config.yaml
balance_bias: false
optimizer: "adamw"
seq_len: 1024
Below are experts of layer 10 (counted from 0) of a mixture-of-experts language model. Rows are named down (a neuron's output weights, with its number) and show model dimensions 0-191. Each number is 128 + 24 x the weight over its row's rms, rounded and kept within 0 to 255. Numbers have three digits each.
Before each expert's rows: "comes before" lists some tokens at least twice as common just after its tokens as in all text. This comes from a sample of Wikipedia text that the model never trained on. Tokens count by the router's weight.

# expert 28
comes before: ".", ",", " of", " and", " were", " in"
down0:145067133177075135157128109113135107112107137142151131128104144125109132149127119118142104148130211133137138143137119169158145109138086145152115118174131143136171140132101101132138152119127156068113137120156117111136154185134146151107130150116135146104110117134142130120132062169117135121132068130108141124101138127145094099137094117144111133130066141121099106152117088129153113127145103120161132120125155119133176121104156120110145101116162166167138106126134152112092127123120129109155103131113141091140145116165063133160131135160066149172147132148138125130116170147138106130
down1:132149097116126110115175125120159132111150133135144083148148132142125081086173121116137080136153096107133151150116138126091156102115150211136108110122145128143138159148168119136114121152152164132108163077098142117177157112100152151113096118112134084135164101109124151127097127102137090162115145122143141149164106115159121119129103114137128125095095111141175151122103120117117150114097117158109129109135124124157113162193134126099097163130142088130097113140126131134107130133133128140113133085119104135143087101131122141124116158115125091171109121076132108174135065104143153124
down2:110128159155138134115122097149146133115137156148124112128109156131106176132143115136140082156123138111107117174086138127129161138122095090118104135140097125094132134104116125167111147138136145172160121104147137139140165149101128163119108116192121167175130075161158113104139109136109155102132130181102168125147074119115133126111123130101096141074110128130079138134076104140181128107157153127093116130105082146129113095146108144143101136137100132175161122099135149094098109100093160113121111166085111146118128137122136136119152122078118119117125171133114091128110130090144120108

# expert 2
comes before: "\n", " The", " He", " In", " It", " She"
down0:088110131165116187153150138113144126170131104132148128145147116144075144114088093129111126107092153141158172135129163131136153126089140153116121119167097137125091148148125137145128105112152121117118162125119146083151140126097139095151130141131148062144124124121138132117120158144109171122119142101115083114145134081140127121150142104086138094122110107102100138165121123183131118152101120097097126100133171108214105142148128169130160123133127132140146180161123088152102106098100112094115148177118139104141110124135137139087123133145137118116093133124170163145120163109145129141
down1:105140147148151133112106162142119120028122118133146116117120106170126143139133131142121099087128127124128124169123140118136127121133107160118122149150107135128125155129107122113172109154119130098141140113146124112090153116136140100126083106142093149159124140131125081142131123127141115059152138135128102123139144114120098145125133107102120146148078129121014127139110141111093144127094094136143109153148147134094085083092114127123147124123107140119092120126134127124125127124118102141133126102135010106171136111124127127137113140141129131086105147122150138154128128088156130111
down2:132115118143112137131119104123124119128134091134120170139152132125127156076150164154119116115137134139152127127078143110119096133107103104161136159134117065121110136104128110093129156162100120140155168112189086112085119082129111131146020139135136126176123175112108112058162124149140100155103129125143125113138133099113170112121084118136105132123146108145064122129123102156166122131106110145132093090132135139110157114118145122108164171139098178141115126119150098108114161105116112133106143140129113106131078134151128123129123132113164110107132136156118130131116147108129143145

# expert 22
comes before: " to", "|", " the", " by", " in", " a"
down0:168144149111133102126142089149109139184100133110154132137104080097109137117121093174146097100163136164111114161133138081163148119125120141143163134122078124111144139122170090127144150168122167160160166092145082104141128124113119119120136149136104118173135125127078127142094133188154110126144118146148163149157144101118097124126139160116124138138146136125106104126138088125101122134144152077152132134153164148133135104137147162119115129129118142178122133146137102156090097123148153123142113124111114162122100153157084123157170125108107132119102127103097159120082177098155090133
down1:154150165143139126119144148171120136140162129108112149100131155135143140092161204126153165141155137115133136137130092109140160153082127133122123125129121097160061111107131122174119123157123114109126125143156123139145147123174163139161129110122128103117132127140140144123123185096136129134125115131132114116092111134114113150098138173123136109141098117102106102118080127162169129160118055200161140131095123135088145134093129111131162110118124137106140144107147123126106127129117100134092120140151124126151146117160104079172096116141172134135144129106210115139105116120096162132
down2:113173159108114142128145131132118156172092115109127104154101109075093118131112149110152143134124155077122172146088141166140163136074155106113137126123124164134091128102135165116154149152132125140135142125126126088132137157120135168120048160123135111145096140145101141112095108158125127161124113173121120108088128118076140141140118135130115094116124132101132137165144137131108141118129151153125117140106101141153104158156204125119100161115148088159118151114127132133089108155130120137087091126138121102134136117096131130098144144122119106168116099113145086133078153170152106079

# expert 3
comes before: " the", " ", " a", " his", " this", " its"
down0:161140150126101133102117122134097129150098135143112137135115116177128122146141112136082127126090155155083120103142119130150115166140070104163125169104105093161127152110155155125116110103135061084125134127173157143096113125150103144119118128104135137137119075144169122136095069102118105121161139109173128123147134172153139132148091152150107156148100123122143128116161114091143118077175088125137162146138173135180125110142139110151139125086139140114122128176140109117119153135148119177127148134093143096127092101128155132138141122085128112108107120131153185137135138138155132120
down1:144154095132176119097125134149171161174125111147137123108114099120127138138129106147119129159139086119107137129139111112118117121179101139114138132104143117112096133132123129148143122117102156180135111098138124123051091179127146155127095130138155167134132119143086174109091150146077118148106153117170110095146123125098135081167142122158193155122126117144167160161173152142136123174133180162113131148111146103145110137118090134133160097109082100140091134129135090135109126114163134113090142123169101140132120126124154119146119143157143151133128108106132109169113121142122146094
down2:135111101112115139150121161165148111102102088122132152167129131163130173125082117124117073106136109179120152140145130109147134096101147146109180152079146158131123121135116119093136138142122139172172096118198130115111120132145129080126102157154093126110166157116108134125107126150141129150101121130134106126107153147158127174135132134135120110169164169152141131145105095120121166058128104116133084144143163136145152116120100140166152133122091164125131154137136092137143161079134107151081188132146123138126122184135118122110126118136100127146130123094127149118112133125164135114

# expert 15
comes before: ",", " |", " (", ")", "'", "\""
down0:136139134111084175096060137150160141111099139138151119081128127122158172125146102140137140133120115139105152123113131169152156128116101138132131132107138132106113109137128154148091139100126104078110127169112147145111096135114148160114154133153153127131166126156121133110166123124147160117109134139115156120148140088142146122135188130139167118125096110135117131119138132079108136121112117149135070137145108128124097176117119152112150124082148113116120142150143141139126078121131148172162121129061140137118129119105066134144124129137139132153058172131090162156179143188147136108
down1:127159180181113157148161131176134176141119127111153149126125140184170163180129096159146113131145146137131121157129111121140122134127117116099145124141144150144140130105153114137166140125135145124132107103131138118078119129126093135124187106124129102122131083110152117140130112122094139118128128134137173118098157096111109164150188119137178131112152136121124104125118157133133167127110131090152103170142146133116122147158123107120094114139103166115158087115100132128119125155105157103150148129111121149154143128119108086129147053140129060191109167140086122125115107131112150101
down2:085103054112100130089135137110159128126166112147085157126141102084139095104153130142145099120136154117160135141162133145124129162112120129134124142110109131139106173173138110089155116139131139156130105099097100142118121114158118136156107108092080084105115111115185093101137161167181123137133148121179122106124158140133144139121095172136137155130140157149120124116115155166166149131162135094088134145118080097144149165115142170159108095107133122133103127163128119138152071095132146130176133133154132108149134140131108121110144104095144114099127142109085119107104113137117111128

# expert 25
comes before: "\n", "|", "-", "1", "2", "9"
down0:168176086120147125144114142073106142056126128097125142148152137128150132136112148120081125150088118112144128161138109135165125135129131130128118151124121178146152142133101133126097141125110149096164112068165161124140145104125128131109135133104151153121151194126151125100142108114134130129141100132136122107130093151051092115121117166156102171140094126116082108148120140113142139120090138178144132189104111138137092111165108131122138129128122117143099100164120138150107134100118154124150128118116101085134127111129142130180109127167169098114141086101171159135125111142149138105
down1:123126155088105179140123124115137138082107135082145142134142119132118105122093120140124155131118079133082107146100135169082150142181084166090130129141151126127100140126129129114136110105114104126110155137150168106135130115143147146199114113096130072132114147110072083123138186129123157097125108116146101127130132111103065103094158125132105077150117125135149145113128153156091150084094110166121127112126100143114111113125129156137168129132148160119119114113126139127078101135117144112116137132099126120096128162103112133078090154124126122105151106117138087107144137129097140169
down2:137141130118109081117121129134140143087168109120141128092112093149138125112148151116118156151071113082149131134152134115126107121109125144132129097152134116107125134090126076128130147113101138141141118124108133132096122145182136121161109125144102138149104140115166163124119134133128161167135147125111106104124082123112139084153097171097212107071116109147093102111123123113143085099158123138095138105117154127151136166131116079135152158131103102099152144152141161164165083127117118135149134119097098115160110096121120104138190157154123148129108170095105161078124145106117121142

# expert 37
comes before: " |", "|", "-", ")", " (", ";"
down0:119121136180114127085126114156092121146135100101103129157158121123126114086168141095174157103108066140106121158142131102128164106109127134127132126124109143085128118137107110138140138140104165140118144132091164162105124143104119125147160112137135172147129098112116131165104096128145148083133139096095087113171154148140146123158099103186169130129166180114094147090116153124155138122151138148104124116105168096106122126151161119156130140096133125117112160111122117156120140140145138171129125056104146149139138146127097099125113142147110149080173091154132132083146151157129131138
down1:149171091133122098112097089105134130090127097115101089089169147141146138180167090147135079121110078098182121151142144084133138144142159120132162150158171168119077136143135077132119169129103121145161118130143167099118113091147098121164115132115153119139150154122097113111147126142134143101145116127108104188130093099158123134155117113079149097129104131106087132122131146130108120127114111148135128147113176126087130174143164114130162146125141147117124095131171116141128123125135090168142153137117154128104158110111112093109150100104121151105132131132124135106118122127164105106
down2:128116169123121113115122155146174088131106144137099134151160122090149131136120091112157201161112133134090130125142153095153094123144104138116116141146127129118144155124125124106140120114172121154124155105144134136147153133118134145123137148132074163180119121075097173106145099088189164107105115138110104113135170132123109124153157144103083146124143139150108080098095082172135129166110143158152120147153130126113136125122158136152137143148160106160147121106168161126090132145125080155136084169129115134106145143130098132098116133127154115098142121157099142098128183159130127137

# expert 40
comes before: " ", "s", "ion", " −", "ment", "ic"
down0:132123133122118150078104109166151129064107106200126152159113137142151123163117170129161163162150133126137145134155102154124081110108126115141123092118149101158113145145158104134121174106129120118161110111132098145135084106118143139106084148161154131107122132167137159144132138158092153153098171125132139162180137121147118133090137159144149137081130156099100148113139142092135130097114124141142138081139094154186134124125118160075129114137150112098105134157115151111101093146146148136122090133105154164127089104160130138106148150127124153158125165132132128103117151140148128086
down1:090140128182073120122112105097145087092126140107132135163105144146151120121102091116166132135126173156099121110164075109166140122094098138113081113117115100115104107124095101131122159111149139157108100124159155111136166137120092107140102157144153117156128125112142135123119128109161125115154060117154122143119090104124124140120106124101139086132107111145099139127147136127130123116148153137171106080156127165122128086117120160112124167150100134135139133122156164137126069103129092144131147124147108154188163139140131138128134148143136118154092100136119159135057083114112135151
down2:091104124153121124145128138117148142163124154139116121119123116135169134129119132067164146105133138096103126133104102147154138161084165133124117119129124132152168109154116144124176145097171149126082101146142174170125123173126107110163182153131135142144114121137158155124091111131124149154103135123114110126139097145153117090164112098080121152127093108130170124085125160156084126086172134135148114106110143123132098180147087154153104181146144115134111117108157118132137122130105106085121087159128141129161151144137156169125144109125142130097097135108118105160151077147078122135

# expert 43
comes before: "==", "\n", " of", "The", "-", "==="
down0:151156155152132094129137097088112120143102128099107116097134152169128146114142134106123126130144149115112165187115143122078108064119106117107116120120139073084138116112129122134129126075147138146146129136129132121136153135168141099083131124139131113124119113133143061133086124143103123109143130145137119152178135103103140118103174137111091095131162111076142122118146119160097169122121109152095120111161117131112144109136161115138141178139139152149126096148142083144157127133094099105114130089114153154120139157139109101130131168141106073119101150117091115095152144137135122050
down1:180146111131130114121134117142104135112148149164099098173104101097074091130141099116137156147128139132153164127086129146173116141150122126088190150105093121165146172141144123146132113129133119124132185129131133137134163143124153133148105163148141140135136121137134129134161136111107119110129057085094134149110132147116097106173126157094139081130132138153154152136132117158136117115157147134132099142120129129156114090177117137138121105143104120125169098156108123135121113106167136088146132166157118132099104078114118127108197124173160131068130133119080130115106144124113107147
down2:154130125143112153118150126131138127139116148118111121129215146120124105087104128169138143088150140105073100135095144138140115134129108108095105101153161143095105135139123139105111109141157154130096158179116107083128143066110125147123171111101164148087153150106138145104141080138149117132125121149145115154135142087090154110098143149111143140106140139102110110147177120167109119159149159131097127145146144128133121147110085109162107121134132067137081134107168145089140169098114127127140118119162134110137128156154163083099108111131103148149132146109104121129116182139119141159

# expert 35
comes before: " the", " a", " been", " his", " an", " its"
down0:140111106100119093163114123138096127217080121137126111094180149167155139137128128125124124144119137114165149120119122110132144155118093082171116128140113115172120161131116123139152125118130134104134119136108101116128139119101176105153081168135165130146099144130092161102116107128134106119113140117097138094112118143057098158121115167100153113133151116135143118127130101145135102105164062141131101145129130131118130171136150109160167122143115161111144148139105157141145161151162151150095138111162148119103106164146138172107138150131124167104118095182130119102103097152152147133
down1:141124124109135070112138147153130164151177128123083138179092121119158146069126157131107142163133214119172149129158116140136129119146130129099102101122163142115146104110141108152152099156100111159128119088143104115127143104113124151146144135147156127113156081153113110142117075154108091151123144162104141091117089099111099145118158113156162156123118128085136118110132126165153140097139144176124108129090121107086157106134119194174128105142154113107144131108153108121092100133128116099121133153103129104129146136108116127158126136108120113120158139150127169137101157149110115138
down2:140147116110100134108104134139087121073140107119131136131150147107090157106121137120141165116144110118112131139130096140085124137140110139135089136106180119082117116151183173119106143131155146132126142093156101111132162140101151153110107160113093076150129142143099118085150131147125148140111129140131102171085119130165133117138185120088125128130119129142101114102111107120134180121099114104128055107113143095101156103035137125105130111109095146132114158145092126138151093119133131101104158135139152154149143119140125124136152122108119119128147158132177119134079096080128133121

# expert 47
comes before: " ", " and", " the", " which", " but", " he"
down0:115103102145131061172141109130134140104119127105106144193108124108113117161148152100121165140068149133116155134132119111141130150155115123156107132130152114075162136123101135154150102144119157119133149151176155112149093120110154146161114098104096180108126137109147134100196108140132128145152099145147137113068137139155106164094123114105132136116093135087115170100159126152129138117161180096096095132134143140121124125123152155156129105127156082129115115135116136123135151159151130128141126144156153120117139123082164076130139093157115161151167140129134152121125128161097096136
down1:067142129134145090138104124156114148177159125132113129059137140099089154142126121168147135120070129102111145126131119117117163142135108172096082117105147173122155137154153108113146097141113173133129161145147144108153113117091144166140129128113150145144171110143128113125153104113151111127137090145101165104096105138127120127148088134130140145112095128125171138136118100114181118106148128125105129102105118072134178134166151116128164119150140063165174150139128143123075137133152138111092094126117135137110175118091155104112128102116109117087132139157124125139151148130104135128
down2:135150141145099099108100100113125109107144102159160148112159142113167140126172116129094105112132108099156149095154113143147115097067120149090131158123107115126130137105104100138143113138171162140136119118155122116100105142087155131140107122102122122165063128129164110118134124164101112170123109123139149139066155160110141153127111120136132138114157157099170138163135150111144123176148090129048126167112108111154143144117159097110125137080077123130164142102122110139109115117117134133132103140094189152134136161119083138104127107131132123110171106146106151142116123150160107126

# expert 46
comes before: "-", "\n", ":", "=", " •", " Born"
down0:141128141098119153105115137154131100080136088106175096109122125174091115162129106119106109124155130195156085122147105115122100142166110140128151155124135151083124109130102144126149157119166135136139135140160141120142152152105189137137128122169117182150147126161104148108140139163162119112128138086104111132143158111159109127134147165089140155138092103154078143143119156110139112128117106164150106126117120167134157105134138114138086141172183108134132155115137093137110144161158137163129121167100115140134163134094119164107084128098144094135117149089094115142157158129131134123
down1:082126118098100138150095156132130129193147161161102102113094096108125105142128130152135135143123097142117138127128123142150133098135147127107148171087124115131138183120101125110145086120105149116103158124137126133142073147127149107112151169133083118150136121124087101143164082105142097144131122124126061112124132140121118135121131105105115117102105103126155122110175078136063133103160138150121160126097050112112092109119085158111108133108140132109126128147089128127150121168102175152119153099114108088090117143139160103150141130170161152123131152145120121148144119150117131146
down2:127149109176140130151101094113136130097105123156128131146142139112130157110131152113097146157157109078148141141153135109141093076158096105155112132115122123125120127141133122145144124094096085107125132105126088110119116107136105087152128149150172137124144129138131130128120112100130172110120105135154152123090129136115138127122107143118174139124120072100131121122110110093125126097173115135139103150148095131135152142137095111151052140142169181081109148117078150078125126107128051129187138099146124102146149144126162132108129115118130178120139138139118132093083173119118104090

# expert 0
comes before: "0", "–", "7", "6", "5", "4"
down0:112155078109108137111182120132110138162164135157071152125116140091128120177116140119117115171114127160107129125131110132112125127153139104110132091101143136146177146120122122118121107116114109157128160179104137128149127096143151162138097115093134111156119108127149152177144105174121079145119135139150116144124103117150103080122206106170126088135107132138138131078133107101133125124103082137100149115136156106154143180112140155134110147140152159133147101125144137113109131132151125148101125138147142126077156154150113107095122125142059174139151143123096107104157128169132124159
down1:135133147202131124105140122127120139149113140178143112104119151142139132137154138124104103132097110126132138130156090133071135157137127113149117088117126127107102111126095123169111121114123137137120087160147105111132154161160155098140151086108124114140142118118129077115110138140100163124112134119127110112119103159126119142135099093107159150112137134144170115091149118132140108112092107153173079114138130130125151158151107120103080135104165109148170182091202153122129126172142145153111104118158083113107143127102094131139163177127120149148107125120127129174165088090164161111
down2:108127098107124137089127121085135160091119143127140150153104140129145161099145104111117161131148137149093117143152123085131133165114118159099059138158072097147107131118117101163099139116089140129161110080100077165130167134150152121164091124137150130145147135148133159120090087140155104165085123167122138133118122112087157152108132155145160118136131079169111166139127144121129114181144103146147111124186135147132138136117159114141082104156121147146132114125140141153115132132127131142099203168154149117145129107150116136120161130142149114107125138121174115129123165115122115123

# expert 21
comes before: ",", "3", "6", " (", "4", "5"
down0:119106131103136129134145127147131104140135182149182107097108123126136118126131143151097102118099087133146096150110129111164110109106083159096130107126055096117110143144106140135130126131131089110148144092149175106105132107121112083117133139105151128109131066151145098165149144132115152079113099078130120141122137140139113083136154146101119113085132096142113145163131158133104141148173135158161137104114145174146128127119109117128154096130164117158165132134118109145134075159131103176107116118137153145127178134132120100142123085145101115141133136090159107147067149138099156148
down1:114091136094123157151115150152125073109132160147107090133108147167108079111146127095092144167133121106135196087143096137124140126139104116098152145145163132103142123138107110124110149080109089105133106115176138119148097147112088154122167136121101116156177142153116189117099141112127125138153134142107174086114112102110093140138145137124112098113127133126098120175150156144089124147123114106109122112122138105161135123125112136112110117176125135116097136130150111140130085154110075105174146128162149129131173141108098151116148101108133117091148182109124087095115130134132145132
down2:132175150108128116114142148102077139057160123111137089123132121139112103089166119106099104158144098117097100108141147126118126101141143144127114110117150169123084080091106069159109140166094177137136119105114157116121124140103072125119136124127096123140136174145100138117153094112138199134151112140145123153151134155120087113131149126106112121095106196128170076137145141137174138117145141133132124165137085145127072115131107100128106124136120159126113124109130109130127161110126152126094114126091137139128113141089153129136113114164104132139127096117141148141120159149095135143

# expert 10
comes before: "1", "0", "3", "2", "4", "5"
down0:133121100123096128154138104159106161169116104106149142112115122126108158149095120107100138112097096146116123134106120096107134063140158107161161127113120134097162132116078135160105140143135157148124104130127107099161121145133128115095128162091099131187135093108120137152167129101155089146136097139148153141145123110129141112087143082110123110187184208137204161097145144104119130145141125143113100123123104146106122142104138148143118103114139106168120116138118114103124160131118106117135148126086116139121120134119131062152118154141104103121095101112139090098154133136126139150
down1:134137127136117151131181139106162119069159116151113111151121153139128126125163133103130145099138134112130157137130130137111136158154107114135118101122117114097124118118155151126162083110108184162098144099110138126122129085133137100132135072133150110120178140125100135098148076136113178113177115151142119131094137130128172077127129134110099117130095146149121141069121081149117119133171149134128112101156128126118088132148113129120106142110136119120137157098060148166133114091128125122115160113152079116150136128122108101154153110042131096153105113140159152145152156145127161144
down2:125151131084135121135128087130113131111125143096136130157102109114121104158138129090066141136144128141112118146137152097104131123130125114158090112114112156157103073137135174102119115130151111127108170159129138129118118064125130135131104153092117137125106140138129141160151117175092122114106124122148125134092128116085088128108131114142134122085154099139123134166135091170153148124112143119101115153120148169060161135115126148122108102067170147105131174145107124146077166186138135140139144139104110163195100099118113158133100148101162133108140129143138133154120152141118166153

# expert 9
comes before: ",", "1", "2", ".", " (", "4"
down0:150088150111124133165153141126153121090078159110134146062126155133092128148132107093118133140161103154125100148095145112130132126177151119155149148147147132179113101113117121114112096137137139120134105101151152150107140126196087133111159122149110102099122117115159137091088164135125087148120143132125115123116094138141145166129099137116113135104156135116098114149086106129101109151095190149117097105124092143111111140150171159129160129094126123143114101115160153129149174111173150161140120119113152108142091144116136175146114105105131092180095145122131160130096126118092112134
down1:133119129112132188076117124141109189083143164170123105123101087086108134093114167091120089153131125115143150098130123184097115125126153127144123117130125159154106159164105108100199135153146106132146147123128094133156130096101126106151094110184145112088095138133110128101139136139142118128103145094143131152113138112138151146101167105098108114136117093135122138153151118146160113147151117111136114108119117114154137093078099136156122088134145129105134126107177135158141128155117122141141107112147117134141144119116124132128109122158159132126141116064122112110160106111145115046
down2:110125134156094118167121122113153115108102137133124085116166118067165089124143124136141151121128122159142121117137130159088105132130096117099158138127092141129169134167148087106128094125148111132141133110144121154158133135120144107124125075126124177103163122106162108086155140117117078141160100074153148187127125133124130098132097080139170149120122148148167111151147163145168166075142093134131147163095133149164162158131116152126130102075150110121140134088153152127108105091130122128124148174120116106121146117152126147105118127122080122118154109141129158142147106179131131119

# expert 32
comes before: "1", "2", "9", "0", " the", " June"
down0:151141147118159145106144150163099159107145122125137138143152091143120124144098165115132145119097119113119133166143116144124117185154122128111115131124093066116114127124129144130110147121122111093138110060135112096107132119128097159129119140162150073123127114118110114142147096125137126147185117126178147116117162141114142179132152151162132110119080138146116153111082141116139167101108196146166166117105114146175104101122152116138120098162176155122141074152118125109123136111100172164124142098108120145105124117129072119128119176130128089108117102115161104158137103125108144139
down1:141115132151162180128125164116168115135131114145100127169119155103114112142138188130113149128132127107116128152132125189141139093122131143098111139129129134084138167140151135048196106123109131125133106165149144101133085153149140125161135117090133154095118143140113143155103107125136127119105132086128103125126125106093126118088126145159149150142163075126150153121136102120138113149142093094102077125087130187096158149146122111128142151153160094127159135097116127113098134180151140115130139103126189138146136126118154101105136135126122115125107117138077102147178149136121113110
down2:211149134112152113116165138142115116190127151092094118102127098107162091133115174102081176091101144098140108146127124155130145153143150134101135108113103170143085120139070138145109103106113121122126132163173153148207108105150128159146155132109118081130087127113154127099094121124109078134134130135145121098135095175108151127138119104113148112127117098121100116108130115104129102137165120149123154140155110151157140162099127128142114108120152148112150141140181127113104142149136142108111126130104147091091129148144108143120129122131114115163140091126126176115121148096139130129